Experts of a small language model: vocabulary 2605.
Below are experts of layer 2 (counted from 0) of a mixture-of-experts language model. Rows are named router (the router's row for the expert), up (a neuron's input weights, with its number) and show model dimensions 0-79. Each number is 50 + 15 x the weight over its row's rms, rounded and kept within 0 to 99.
Before each expert's rows: "gets" lists some tokens that make up at least twice as much of what it gets as of all text. This comes from a sample of Wikipedia text that the model never trained on. Tokens count by the router's weight.

# expert 19
gets: " t", " s", " cont", " g", " re", " se"
router:33 37 08 36 35 34 55 44 26 63 69 80 55 42 76 67 31 68 93 60 23 27 43 71 50 46 65 42 50 35 67 26 69 41 32 60 43 39 45 50 62 88 82 71 63 27 55 58 22 54 46 54 54 62 41 60 53 28 66 72 24 29 44 19 60 46 53 39 71 51 47 65 52 60 58 27 54 66 62 39
up0:51 51 73 34 38 21 58 38 23 51 42 38 44 58 43 43 43 31 55 67 64 53 46 60 39 42 66 50 51 40 50 34 24 21 73 73 26 45 57 46 40 62 55 45 55 43 23 67 55 67 20 23 46 24 50 41 63 52 62 34 60 44 73 48 48 62 64 55 56 38 44 33 34 46 16 48 59 85 89 28
up1:30 53 33 26 58 47 37 46 64 60 21 60 56 36 19 50 62 14 53 40 51 38 25 32 45 53 66 53 51 56 64 34 22 37 81 34 53 49 78 54 21 48 56 49 59 62 57 36 42 58 38 69 57 32 71 40 70 68 66 61 22 64 55 54 71 41 38 36 57 38 27 25 53 61 51 38 59 68 33 17
up2:45 26 32 26 60 57 46 38 65 24 60 85 40 51 59 48 35 62 45 68 74 72 51 74 69 33 54 44 48 62 45 38 51 51 45 69 47 56 24 77 51 23 69 41 50 57 37 37 65 64 58 42 41 83 61 42 47 36 65 58 41 45 26 30 65 65 58 42 52 52 26 49 41 44 60 55 32 74 50 24
up3:44 77 40 54 45 54 46 36 46 21 50 53 32 49 45 36 52 24 58 36 36 45 53 56 42 63 41 38 22 87 36 46 66 16 53 45 59 58 47 52 32 65 52 28 68 43 45 64 28 50 78 31 36 66 40 63 27 72 46 56 52 58 09 46 70 62 42 33 17 72 14 53 85 57 39 47 51 71 54 72
up4:41 45 29 41 39 30 43 57 49 27 62 59 44 63 31 44 53 29 60 49 40 28 59 58 61 71 58 50 51 69 52 32 75 47 62 71 51 31 67 55 53 59 51 36 25 76 32 19 41 59 44 44 59 40 55 31 55 56 39 28 36 57 71 66 39 64 33 36 42 50 51 50 44 42 39 66 69 38 55 71
up5:29 47 90 75 40 43 64 59 56 52 24 46 55 56 66 60 70 94 58 58 59 42 07 41 25 43 34 63 34 55 47 73 31 57 49 47 41 41 45 41 39 76 63 73 53 66 74 23 47 52 46 44 48 44 43 42 59 31 38 51 45 39 57 56 58 38 56 43 37 33 77 35 75 69 38 48 54 65 40 31
up6:49 66 70 51 42 36 65 47 45 61 26 54 12 38 45 52 41 52 61 50 61 64 57 29 46 69 49 61 60 26 60 69 37 25 41 47 70 35 39 44 38 44 50 38 57 27 38 52 39 44 45 30 44 50 41 40 54 53 40 16 25 37 37 57 48 18 58 66 71 47 62 77 49 38 45 32 42 67 43 80
up7:32 40 53 26 46 57 49 81 65 32 36 42 59 34 45 29 48 33 71 20 42 46 59 60 78 50 71 67 62 57 37 46 51 49 44 48 71 27 37 60 43 75 56 14 26 60 21 53 38 80 57 46 56 60 57 73 30 45 68 67 76 57 34 51 55 62 25 47 48 33 12 31 41 76 29 55 52 62 26 65
up8:50 28 45 62 38 78 72 88 43 56 61 57 53 39 26 46 44 28 47 40 52 37 54 70 48 79 49 60 64 36 53 35 39 60 37 65 41 37 42 72 47 50 33 41 60 81 19 81 41 46 51 61 70 45 48 30 34 56 46 36 31 34 25 39 54 41 17 38 44 63 58 54 36 61 39 50 48 53 36 45
up9:45 28 62 70 28 38 59 37 36 07 32 63 49 53 50 59 61 69 52 36 37 56 58 52 48 61 69 48 31 49 54 71 60 41 56 59 41 75 37 59 54 62 54 39 22 44 71 26 47 48 26 76 48 24 65 58 58 33 17 55 45 58 54 38 64 17 56 47 43 30 47 64 63 49 37 52 41 36 25 46
up10:25 43 44 53 52 65 47 35 67 51 58 24 51 55 67 60 52 47 45 49 46 54 51 73 45 60 73 50 29 44 41 38 60 48 47 53 72 55 54 81 51 64 51 44 52 56 69 39 64 54 61 21 34 56 40 64 95 64 48 29 57 48 42 32 42 45 67 39 09 36 36 45 46 35 83 32 76 75 61 49
up11:60 34 26 35 47 76 46 51 52 61 64 44 51 52 46 40 65 81 41 38 34 55 44 39 31 74 83 35 44 47 64 34 62 71 52 46 38 23 55 72 78 36 55 70 43 42 46 40 41 40 72 33 48 59 38 35 47 58 31 56 65 59 29 77 57 34 46 65 31 64 39 58 52 52 56 18 50 40 52 71
up12:30 60 48 44 40 57 55 56 45 39 27 68 35 52 62 49 55 39 53 34 49 38 62 35 40 55 45 41 38 59 62 51 40 36 46 48 99 48 29 47 60 64 40 37 59 35 38 50 63 62 40 32 66 69 42 48 47 46 73 54 59 09 52 61 49 19 27 48 33 36 29 33 43 72 31 59 48 48 30 40
up13:58 61 29 27 52 46 54 50 42 71 33 64 44 83 58 24 72 46 50 39 55 50 65 58 52 60 44 57 54 25 50 51 69 60 36 64 34 29 67 65 66 33 54 34 56 58 26 54 51 34 64 40 41 61 83 79 30 68 45 58 49 52 38 61 66 35 28 49 37 36 40 58 56 44 33 73 32 52 56 80
up14:67 16 51 52 40 57 40 71 46 26 44 50 27 40 26 51 41 68 57 26 63 58 43 62 55 44 85 62 41 54 48 39 55 82 55 76 48 50 22 73 64 54 33 60 50 57 56 56 58 67 67 22 68 66 42 40 52 87 33 39 57 57 48 31 82 62 52 45 41 32 47 50 45 85 44 39 39 65 81 54
up15:50 52 28 79 50 50 36 42 50 37 54 52 35 53 51 50 67 58 55 57 25 26 54 26 35 61 52 63 29 52 45 50 52 49 36 46 66 48 64 62 46 29 26 51 55 48 64 06 41 42 49 64 58 70 49 21 45 21 22 54 23 77 25 40 31 31 52 40 65 06 52 58 43 33 47 47 50 29 45 30
up16:47 50 60 82 48 49 45 36 83 19 47 54 47 69 57 20 31 70 60 59 50 56 52 47 47 69 61 33 45 46 47 35 48 44 54 73 17 40 46 40 39 32 52 29 43 50 40 61 29 55 52 67 63 56 33 44 64 60 44 53 35 58 45 48 57 37 55 17 61 35 53 47 34 42 44 30 69 38 21 39
up17:44 76 28 50 79 77 68 40 48 40 65 52 43 40 34 35 48 51 50 41 69 78 52 49 66 43 59 57 47 40 38 69 19 55 70 73 50 48 48 51 58 50 49 51 29 44 22 74 35 29 58 66 53 42 38 61 52 45 25 49 46 47 72 44 65 60 46 26 56 44 35 46 61 55 68 42 68 65 57 16
up18:62 80 63 50 27 43 51 45 25 61 20 38 17 47 72 35 55 62 45 32 50 61 47 56 60 47 69 39 63 32 43 63 50 31 95 83 43 29 67 62 21 30 44 39 63 50 49 71 35 47 52 37 45 62 52 60 46 32 57 63 54 54 67 71 70 57 52 57 63 40 29 34 32 47 36 47 42 32 49 41
up19:48 73 57 25 16 39 52 60 80 39 61 67 47 38 48 32 63 44 45 26 33 51 26 56 66 32 37 20 52 52 45 38 62 22 32 61 45 42 44 25 46 48 54 36 36 79 54 11 64 53 25 42 43 51 69 32 50 65 33 34 80 52 64 54 46 36 39 18 67 81 77 63 72 63 31 82 40 53 56 58
up20:14 44 51 47 70 61 23 64 55 60 59 14 62 35 48 51 59 65 57 52 74 33 42 17 41 49 74 48 20 47 62 72 30 70 38 48 65 45 18 50 59 43 41 61 64 54 58 45 52 46 54 46 22 69 31 48 47 60 65 60 64 32 19 49 56 32 43 71 59 54 43 27 40 48 47 43 75 46 51 32
up21:69 28 32 23 26 37 72 59 53 36 44 62 42 41 63 60 44 42 38 49 32 36 50 50 46 64 64 37 64 38 48 70 54 58 57 82 53 30 62 49 56 53 66 43 33 53 59 86 98 25 39 63 44 38 62 39 42 49 32 52 63 29 65 60 69 75 43 51 63 39 35 19 64 45 50 36 37 58 87 56
up22:32 42 44 47 38 56 55 57 56 53 71 56 61 54 39 66 44 35 31 39 80 33 64 65 45 91 50 56 24 58 58 43 36 62 27 39 93 60 57 41 55 66 30 65 46 45 48 02 43 61 61 69 80 49 41 60 32 48 48 57 81 70 27 48 46 01 64 13 48 55 54 40 43 27 44 44 64 72 50 62
up23:59 52 31 82 52 48 39 64 40 48 52 34 21 55 43 04 54 55 48 82 60 58 64 52 36 32 66 40 46 42 49 27 28 56 35 49 39 59 56 47 63 39 61 51 48 41 22 48 23 63 55 26 37 40 62 52 59 71 28 59 20 28 43 39 23 46 53 37 48 26 62 57 61 61 46 42 42 56 45 66
up24:59 43 40 49 58 56 52 54 72 59 34 41 42 46 49 47 57 34 52 67 50 60 51 34 72 24 21 49 56 34 36 52 51 30 84 47 42 39 39 45 50 65 61 53 32 48 56 34 25 50 34 30 55 34 63 31 24 54 35 43 16 74 28 34 47 65 51 49 61 44 12 60 79 31 42 38 28 75 55 21
up25:33 22 28 48 25 46 37 33 48 36 75 55 55 33 76 41 31 78 51 70 54 93 50 60 48 57 62 38 35 54 55 44 40 44 47 66 44 46 34 39 51 45 72 47 57 57 70 51 47 84 43 59 48 59 28 50 52 18 14 26 42 52 43 54 52 53 59 45 53 37 10 27 66 22 35 54 54 39 40 56
up26:52 47 23 66 47 36 55 54 51 41 71 65 63 57 80 63 53 56 40 41 34 28 27 80 56 76 37 41 39 61 54 60 91 48 61 47 48 44 37 57 51 51 44 51 57 66 85 52 55 45 56 41 48 53 67 95 48 20 40 55 54 60 33 47 48 47 76 39 54 49 55 57 40 41 60 43 56 51 52 75
up27:74 46 43 81 84 51 59 37 51 53 69 57 21 64 41 09 49 77 50 69 30 47 46 73 24 47 85 60 68 31 53 62 32 68 34 91 52 38 50 67 71 52 44 49 39 34 33 65 43 60 58 31 59 38 43 52 76 69 46 14 38 61 47 41 54 65 54 43 68 56 69 51 48 47 54 56 68 45 38 65
up28:54 33 45 57 60 56 65 59 54 45 25 54 52 47 65 39 67 51 33 67 59 60 34 41 41 87 53 55 51 52 51 58 46 64 51 62 54 43 26 58 75 45 49 56 29 56 15 54 59 42 46 66 56 46 43 44 43 62 70 74 34 39 37 44 52 51 24 99 39 43 40 52 65 64 45 36 48 55 62 33
up29:34 45 32 26 74 57 54 50 39 65 38 33 66 48 36 55 37 49 43 55 63 48 65 54 78 41 69 58 78 75 33 42 42 78 42 35 72 23 54 43 69 40 49 26 33 64 49 67 39 35 55 80 40 57 54 56 56 71 40 58 77 41 26 59 51 42 56 44 49 58 48 45 51 30 49 51 40 46 56 52
up30:58 35 34 46 44 80 36 43 20 45 66 59 45 76 73 54 57 43 42 57 44 56 34 49 42 62 54 39 40 25 46 39 30 49 45 48 51 57 63 71 77 73 51 62 72 53 60 42 40 50 07 58 84 61 44 49 56 44 59 22 11 17 52 44 61 51 38 47 46 43 62 48 41 37 39 50 52 32 65 63
up31:64 42 18 41 43 57 73 70 65 59 72 69 55 70 48 51 28 43 53 56 38 47 39 35 62 37 73 46 49 39 21 34 45 77 51 40 63 63 48 89 30 56 58 40 49 62 83 66 33 72 50 68 37 50 45 66 51 45 52 60 51 56 42 48 55 58 79 60 45 77 48 27 63 42 78 40 38 57 43 69
up32:40 25 54 51 58 57 59 41 45 51 33 48 48 44 61 56 57 70 40 47 65 31 43 54 54 37 40 62 42 45 38 75 61 50 37 34 46 47 73 56 58 55 54 74 31 76 64 67 84 50 35 44 30 58 82 75 47 49 46 56 53 66 44 45 37 47 57 58 26 57 37 49 59 56 46 36 51 49 66 59
up33:36 58 66 53 40 70 57 67 84 35 48 48 41 42 52 46 49 38 58 40 65 39 38 70 40 67 29 57 49 57 44 72 63 68 68 42 60 61 27 75 19 64 63 52 36 65 66 36 55 47 44 55 56 66 34 58 62 34 45 48 68 36 49 53 68 32 56 54 54 41 50 10 30 80 52 30 68 54 64 34
up34:58 57 37 51 56 52 50 40 69 50 70 32 20 70 40 48 63 57 53 64 68 64 57 40 59 69 62 36 28 62 58 44 57 34 48 64 83 45 76 36 43 50 62 64 26 63 46 80 53 36 74 20 52 47 78 55 31 37 76 66 57 47 64 35 50 69 43 42 71 92 43 22 97 34 48 52 25 41 57 30
up35:32 31 31 50 64 58 39 60 70 21 65 35 55 49 63 73 76 20 49 11 46 48 35 58 70 44 44 80 10 54 60 41 77 53 53 34 70 40 30 68 58 51 50 22 48 40 67 62 51 68 89 59 46 46 52 70 52 31 79 55 47 36 26 45 39 46 52 54 73 66 48 39 76 68 67 43 48 58 44 77
up36:34 78 37 36 47 54 43 60 56 56 58 44 50 45 47 57 77 48 40 51 64 56 77 50 29 24 32 67 33 56 60 54 36 47 29 62 60 52 50 58 31 68 51 60 64 57 57 61 53 52 54 73 17 43 71 41 63 56 31 44 06 32 27 46 62 68 49 50 44 51 39 54 48 47 61 32 56 44 94 33
up37:49 40 64 41 33 54 63 33 37 68 39 48 54 50 40 43 32 57 54 62 49 50 41 29 35 52 72 39 48 60 37 49 24 72 25 55 48 31 33 56 25 47 59 40 58 45 07 81 49 41 48 79 74 57 36 47 49 57 40 74 12 55 32 57 52 53 33 50 58 40 47 48 38 60 49 75 45 58 77 32
up38:29 44 62 77 47 59 46 44 65 69 43 67 39 63 58 38 43 71 36 60 63 31 36 60 67 66 51 76 62 30 63 29 25 53 29 69 45 20 38 49 24 32 43 36 69 39 64 56 56 54 67 55 59 62 50 41 62 25 72 68 48 18 37 52 32 45 52 24 70 54 50 50 24 59 56 48 68 39 64 34
up39:31 58 44 45 36 32 55 40 40 54 61 18 48 40 22 43 49 52 73 39 61 30 57 67 32 48 54 53 34 59 60 40 36 43 55 75 50 42 58 64 56 58 66 55 28 59 35 64 37 54 40 38 41 21 51 76 54 68 38 47 55 53 48 32 37 57 33 51 23 26 60 12 83 74 46 51 43 75 53 27
up40:64 56 46 62 27 28 55 34 30 56 79 75 33 66 44 57 66 39 45 52 25 61 66 61 61 80 61 79 53 74 46 60 58 48 58 56 58 58 52 55 57 62 43 57 32 72 32 75 66 39 38 47 57 22 63 36 80 61 26 59 62 35 55 65 45 72 45 51 05 60 21 31 61 61 54 37 60 50 27 53
up41:42 73 51 58 28 55 60 56 61 62 55 55 31 50 53 44 33 47 41 41 52 45 62 45 51 30 77 68 72 47 48 83 49 68 65 32 63 63 18 47 75 36 69 70 00 41 53 38 38 51 65 36 59 60 47 52 91 33 49 52 41 37 36 61 47 33 58 70 57 61 60 32 61 51 58 43 43 37 70 50
up42:44 37 46 36 57 46 44 71 52 42 22 36 31 37 49 53 42 36 34 36 25 68 64 36 47 34 61 58 47 51 48 40 72 35 42 38 46 53 36 52 34 36 48 51 47 56 38 52 45 53 41 52 52 44 82 53 49 37 59 48 60 55 65 37 71 69 39 29 43 31 20 34 48 53 48 47 33 53 39 53
up43:43 70 47 38 77 45 60 28 48 52 40 38 73 38 48 70 41 58 20 73 39 22 39 64 48 36 82 52 48 45 55 46 32 42 76 41 78 29 47 74 29 54 38 38 68 41 48 51 52 39 69 66 44 56 61 51 30 31 68 49 37 68 55 57 45 60 51 56 49 46 68 53 40 50 74 35 26 35 82 53
up44:65 60 60 45 61 40 12 76 46 64 49 55 34 33 57 57 48 48 46 71 42 64 44 74 46 21 57 44 49 55 49 19 58 55 37 76 49 48 67 33 59 49 28 51 41 51 59 72 54 31 37 42 78 58 75 55 53 71 67 60 36 21 52 53 57 55 16 49 28 55 66 36 56 59 54 49 47 31 71 67
up45:41 44 43 54 42 44 23 84 42 62 60 51 56 60 61 52 45 63 50 47 48 36 47 56 47 28 66 30 57 63 50 50 51 30 47 49 49 30 55 49 55 44 33 51 53 65 41 29 64 69 37 68 57 60 57 85 26 43 31 48 61 51 68 56 60 44 49 52 35 47 58 58 35 64 40 69 26 60 44 96
up46:26 65 70 49 42 26 42 54 47 39 46 57 38 40 65 28 64 59 69 75 65 47 52 33 46 56 26 77 51 77 52 32 25 45 67 61 36 39 47 38 49 64 69 85 46 45 54 19 36 45 64 53 39 24 47 41 48 40 70 60 78 20 60 53 35 37 49 76 59 78 56 39 35 30 29 58 64 52 66 30
up47:41 42 45 47 78 39 33 66 43 45 54 45 54 53 46 41 37 67 47 82 52 48 51 54 33 24 42 67 60 54 63 50 15 71 52 63 57 44 59 45 21 66 52 52 56 55 45 26 49 69 63 54 37 21 62 31 56 67 69 44 58 50 52 81 52 27 48 42 62 71 51 30 53 51 44 31 83 34 30 53
up48:51 41 51 45 81 50 64 36 34 36 44 49 42 47 40 52 44 29 51 46 45 38 36 50 46 48 25 43 66 41 26 79 42 36 70 64 52 32 34 83 35 46 50 51 44 47 43 72 30 57 49 44 35 44 55 80 48 38 53 41 57 52 44 35 67 36 42 53 18 30 34 56 49 62 56 37 39 52 41 68
up49:23 34 57 80 64 59 45 77 80 38 59 28 42 49 53 13 28 60 51 41 30 53 61 65 36 38 75 31 76 54 47 86 70 56 71 82 49 54 41 64 42 44 60 38 36 59 48 70 31 30 78 38 47 33 34 53 44 42 44 86 38 49 33 57 82 64 46 43 60 40 58 55 22 62 18 41 63 39 27 56
up50:24 60 54 26 54 36 64 62 42 28 30 39 59 63 59 60 62 68 57 54 33 68 44 70 59 60 48 21 61 73 36 50 57 08 52 52 58 52 45 45 22 42 42 34 45 39 40 65 35 66 51 59 29 34 47 54 52 65 33 59 48 50 51 54 31 62 28 37 39 47 24 62 49 43 60 71 31 60 43 59
up51:67 54 61 36 39 35 77 55 33 51 53 44 56 31 59 50 56 45 44 61 35 71 43 38 59 26 75 59 71 59 45 60 51 55 56 46 40 45 28 38 58 54 54 52 40 63 62 50 48 44 56 44 21 80 50 33 67 25 44 48 46 53 54 41 54 59 65 52 61 55 51 73 68 57 76 46 10 25 37 53
up52:60 54 39 48 36 51 72 46 45 57 81 52 37 64 63 36 47 85 25 74 70 71 38 49 58 74 64 31 31 39 56 40 49 28 47 57 41 35 41 54 57 28 56 48 42 89 26 29 62 67 24 40 34 20 49 54 54 51 25 28 35 10 47 58 41 48 48 44 61 45 35 44 43 79 24 43 50 36 51 57
up53:55 49 36 40 30 63 64 37 23 49 69 43 59 53 51 58 88 16 35 45 55 84 36 50 64 61 30 57 44 68 58 54 37 48 42 59 86 57 33 45 68 56 42 60 47 43 71 63 21 53 58 51 34 40 64 46 63 73 59 61 42 53 58 60 57 32 32 50 75 29 47 58 46 35 55 69 45 47 44 49
up54:23 61 69 22 74 58 49 45 57 53 59 83 64 34 68 74 53 75 45 51 61 41 55 31 42 33 65 48 26 51 53 58 50 47 69 64 43 53 38 66 33 30 37 76 59 45 21 54 70 45 74 25 37 69 45 58 57 41 58 67 56 48 41 64 72 33 35 58 52 71 47 28 56 48 78 74 44 41 51 21
up55:56 64 45 44 41 27 63 29 41 10 24 68 59 53 72 59 40 58 57 62 22 51 34 27 47 60 27 51 38 35 37 51 27 46 51 60 52 33 57 68 29 54 61 36 44 45 48 51 81 34 12 61 32 41 45 38 43 45 55 30 54 91 45 49 69 23 75 45 51 64 39 72 48 50 35 51 52 49 27 35
up56:53 62 27 43 68 40 32 49 59 49 84 52 59 38 38 54 52 81 42 60 38 43 59 44 55 48 36 69 36 76 54 39 70 35 34 65 75 25 65 64 58 49 47 35 56 49 28 85 53 85 36 50 58 32 67 65 78 60 40 48 69 60 60 65 29 41 32 53 51 49 31 47 53 28 69 52 54 67 69 46
up57:69 49 32 49 43 58 59 69 71 68 65 41 64 54 59 53 57 59 57 23 55 60 40 29 24 43 26 66 11 50 48 57 45 70 47 49 65 50 36 48 47 63 52 41 64 26 42 42 70 80 83 60 42 66 54 27 56 51 75 58 59 50 53 66 18 47 44 45 56 32 45 47 44 37 51 44 78 27 55 63
up58:53 52 67 53 63 22 45 78 64 63 41 45 42 40 55 37 40 26 41 57 50 83 68 64 47 39 42 56 30 58 55 82 43 28 85 41 35 35 62 45 09 49 55 25 17 62 56 70 51 76 43 83 26 49 47 44 66 37 46 45 26 61 46 43 86 50 64 49 18 56 45 40 70 58 53 52 37 56 58 62
up59:55 26 43 32 69 76 35 69 34 32 43 40 39 79 62 51 65 29 69 44 43 50 36 36 31 36 61 24 48 56 62 66 52 35 46 55 79 51 41 51 70 46 48 55 46 38 30 27 45 55 27 41 53 53 66 64 39 78 66 75 55 60 54 37 31 15 50 61 67 25 37 50 52 59 18 58 55 37 58 46
up60:60 28 50 26 40 26 50 50 42 56 16 44 36 48 72 39 61 41 48 68 62 35 52 05 33 46 66 33 40 76 46 53 31 53 68 84 45 33 50 58 27 42 51 34 68 39 25 51 50 53 66 68 34 42 44 42 51 70 66 63 43 74 39 31 40 26 47 78 59 72 72 67 51 41 78 26 55 54 75 49
up61:50 47 51 50 49 47 40 44 52 32 22 58 55 59 25 30 40 51 43 51 46 63 53 46 54 36 54 58 32 37 46 39 58 66 70 53 37 30 68 66 25 33 39 46 41 70 50 65 66 51 62 32 71 63 58 20 50 52 45 65 55 49 62 46 70 67 37 37 48 42 48 15 35 65 27 74 39 71 69 68
up62:33 40 59 57 67 45 52 53 63 06 69 23 41 69 60 53 53 84 54 70 59 65 38 57 48 60 68 29 35 74 55 49 33 45 39 40 84 63 61 36 49 48 62 36 16 60 30 58 47 41 46 61 64 44 60 43 55 66 64 62 44 57 50 44 35 31 57 38 65 59 42 50 58 51 31 49 36 41 64 35
up63:35 26 93 63 56 15 42 86 49 41 43 62 32 54 68 36 37 47 60 37 52 54 73 52 42 62 54 63 36 50 39 82 45 53 46 53 66 42 81 49 65 49 49 44 58 69 38 72 36 54 30 46 47 37 45 69 92 38 28 41 33 55 54 55 69 47 69 29 41 50 66 46 63 60 44 48 56 43 75 39
up64:45 77 39 31 42 52 47 54 43 69 42 70 64 38 49 54 47 52 61 55 63 62 22 50 57 44 50 51 47 44 47 29 51 49 65 39 58 21 65 51 38 55 55 36 78 71 42 69 30 79 59 95 52 57 37 56 60 22 37 45 69 22 35 78 44 73 34 57 48 27 57 48 58 55 62 56 55 64 52 53
up65:56 52 66 58 61 32 64 43 36 60 36 57 60 53 30 36 24 56 35 47 22 47 35 46 45 28 48 31 58 65 39 62 73 38 65 42 54 40 33 66 49 41 29 30 56 51 41 72 34 29 37 49 69 39 49 52 37 42 30 57 97 44 14 41 41 79 60 40 30 54 35 68 44 33 55 41 33 50 38 93
up66:32 29 35 50 56 60 22 47 44 28 47 33 52 58 52 66 82 41 58 44 41 41 45 35 36 75 52 64 28 65 64 64 55 49 39 39 66 52 67 72 54 19 53 53 46 38 50 69 46 90 20 68 49 55 57 44 54 41 73 77 34 49 40 63 28 30 44 59 56 35 57 53 70 55 76 69 32 47 75 58
up67:47 50 19 56 51 52 54 29 48 62 56 39 42 56 46 79 43 47 54 50 58 65 12 58 74 39 56 82 41 55 51 24 73 52 57 32 59 50 30 55 43 79 48 28 68 50 56 54 37 46 35 63 47 53 60 20 59 82 56 21 34 53 56 52 43 62 62 35 38 68 43 45 34 27 33 71 49 67 43 49
up68:29 49 72 41 46 34 26 38 34 43 37 54 57 46 25 61 41 65 58 61 38 58 36 55 25 46 37 63 25 38 56 34 56 35 51 35 55 57 80 83 39 62 61 61 51 53 58 58 55 40 65 32 74 48 40 21 69 49 33 23 45 31 68 61 58 44 26 56 23 75 36 22 58 60 44 73 64 71 51 22
up69:40 59 48 46 25 45 38 45 88 61 35 57 53 73 62 50 84 40 37 11 41 57 57 57 17 70 77 38 56 44 45 52 63 24 29 27 71 52 73 34 63 37 38 10 38 45 29 26 51 50 49 41 70 62 57 54 48 42 48 51 28 41 59 70 66 65 55 27 64 64 58 54 46 48 50 52 41 33 44 74
up70:64 73 60 69 59 57 39 74 77 59 42 25 45 72 17 33 46 24 44 61 62 34 46 69 81 55 07 33 47 51 45 49 80 53 60 34 46 72 28 42 47 46 58 47 25 50 69 47 70 58 98 38 51 48 61 60 55 23 75 56 50 61 42 48 42 51 32 62 31 27 63 63 44 27 44 61 64 62 37 65
up71:31 44 51 44 72 26 63 51 63 27 50 70 51 61 42 66 40 43 41 49 22 65 14 38 47 34 56 41 48 68 37 50 50 40 55 33 54 70 40 52 26 55 60 47 39 67 47 49 51 61 55 63 47 60 66 15 64 70 48 44 63 88 51 45 56 42 67 65 03 48 18 49 55 60 66 38 74 38 64 31
up72:68 25 50 43 51 38 67 38 39 39 44 39 54 55 52 74 55 34 37 39 37 50 57 28 35 69 82 24 45 54 59 78 65 83 77 43 25 30 45 44 49 29 59 53 54 43 52 39 70 50 32 71 58 65 58 65 26 21 21 45 52 61 54 51 70 22 60 44 58 61 64 56 61 30 70 59 13 44 52 67
up73:62 39 48 68 53 45 59 24 25 47 50 46 32 37 49 57 39 49 30 40 59 65 63 42 41 59 46 56 52 34 42 69 25 38 47 70 33 67 34 68 50 65 42 52 39 48 43 69 31 41 69 51 40 10 49 51 37 51 22 26 50 42 35 45 78 68 45 71 62 41 12 46 43 30 24 56 53 43 54 39
up74:50 75 36 25 61 63 62 81 39 59 53 41 25 63 47 51 45 24 70 57 52 80 60 52 50 58 70 50 52 50 53 34 45 61 63 55 48 15 62 58 45 74 29 53 70 63 25 67 45 35 58 29 25 52 42 60 66 57 48 26 56 35 57 64 56 22 48 62 15 50 69 43 57 46 61 25 41 70 29 46
up75:58 13 35 55 63 36 49 67 49 52 82 55 35 44 67 38 22 61 45 47 86 57 66 73 51 65 47 52 29 45 32 69 45 53 43 65 35 44 52 46 56 41 63 37 34 66 31 36 51 45 44 72 70 23 39 30 54 62 57 15 38 44 56 61 66 54 22 40 63 68 60 44 59 48 43 67 52 23 77 70
up76:46 56 28 55 66 34 52 56 58 19 47 59 42 57 49 54 82 32 61 59 61 74 60 48 73 72 54 90 12 83 52 44 63 47 64 49 87 70 51 67 17 69 57 63 57 69 22 50 37 49 79 47 31 27 70 53 40 69 49 62 76 55 59 44 36 42 42 65 64 48 41 45 47 51 35 45 60 74 63 42
up77:22 34 87 40 73 30 47 56 24 77 43 71 59 57 36 43 57 66 64 64 58 67 33 58 76 14 37 47 42 71 46 56 31 79 26 50 50 44 52 33 54 59 65 54 56 54 38 41 55 47 31 60 37 63 47 62 63 52 46 63 44 51 51 55 68 52 55 42 48 53 59 57 58 33 10 60 65 61 49 34
up78:28 56 70 61 35 31 31 53 50 46 51 31 51 39 58 44 58 40 63 57 79 34 06 55 80 44 57 43 39 91 63 42 29 38 62 70 70 30 39 45 35 70 51 61 51 37 33 46 17 77 60 46 34 75 44 28 54 66 50 41 59 45 40 71 52 26 34 43 43 70 53 61 74 49 64 41 45 77 32 56
up79:45 54 38 46 49 36 45 75 39 56 54 48 39 32 72 31 57 61 41 27 52 43 38 83 60 75 53 54 36 31 57 48 32 61 50 53 39 55 46 57 43 50 41 46 62 85 39 47 98 37 42 43 55 63 58 58 35 52 28 42 43 35 48 36 62 47 46 57 43 39 37 45 47 54 45 42 58 37 41 38
up80:41 57 55 63 40 42 36 49 40 39 37 30 49 36 63 23 26 77 53 76 54 42 34 67 54 51 56 79 53 59 70 27 50 55 52 69 48 37 25 44 51 60 60 58 62 74 47 56 48 47 58 54 40 43 43 21 45 39 27 55 49 21 33 73 51 33 55 49 55 65 42 22 49 36 62 49 52 62 71 26
up81:67 41 32 41 43 48 22 49 39 41 56 56 50 67 67 66 48 68 51 65 39 19 58 60 81 59 36 48 48 57 47 44 75 45 56 63 48 37 80 44 49 58 42 40 51 51 66 45 74 53 36 47 37 25 54 77 25 46 39 38 45 37 76 86 27 74 14 51 41 60 26 44 52 44 45 58 60 62 49 58
up82:33 56 66 69 44 30 37 52 39 11 47 45 43 44 56 45 43 65 51 58 69 91 59 28 54 74 39 35 24 39 36 64 59 51 59 63 34 59 61 43 26 55 46 45 56 55 72 60 40 47 61 45 50 54 60 62 54 44 04 45 13 15 16 50 71 63 66 55 36 42 41 54 59 28 51 59 49 62 52 49
up83:23 47 34 60 57 54 77 34 48 43 50 77 46 32 43 61 52 32 55 28 58 39 23 47 58 52 46 61 50 42 59 49 30 51 77 67 45 51 41 51 27 87 26 46 34 72 38 68 41 44 34 53 40 69 55 52 63 57 41 44 43 31 71 56 49 38 63 45 30 49 48 50 54 15 37 79 47 48 61 61
up84:48 62 66 38 28 37 49 63 34 48 32 48 49 50 58 55 65 20 45 51 35 37 45 33 52 66 51 60 48 48 56 81 10 56 64 55 61 32 39 87 66 43 74 73 56 61 29 20 48 62 40 41 62 29 34 70 55 23 63 63 49 83 48 60 57 23 48 73 26 29 53 43 65 50 33 50 53 37 71 34
up85:53 31 29 47 36 48 31 52 48 33 41 62 56 56 69 48 35 48 23 27 38 60 39 44 81 45 99 43 19 47 63 32 50 64 75 70 59 46 34 41 90 54 31 62 45 42 51 49 39 46 33 49 60 63 49 69 34 51 65 58 45 57 61 42 37 16 46 67 38 65 56 15 60 41 51 68 34 37 61 81
up86:31 60 62 54 38 36 66 54 51 55 56 59 29 53 37 79 52 44 35 25 42 75 67 54 60 46 33 46 27 44 24 59 50 19 38 43 56 46 52 45 58 36 21 53 63 37 28 50 61 47 73 14 59 27 60 45 55 60 35 48 69 47 60 45 69 55 47 42 56 49 20 52 39 29 48 57 52 60 48 71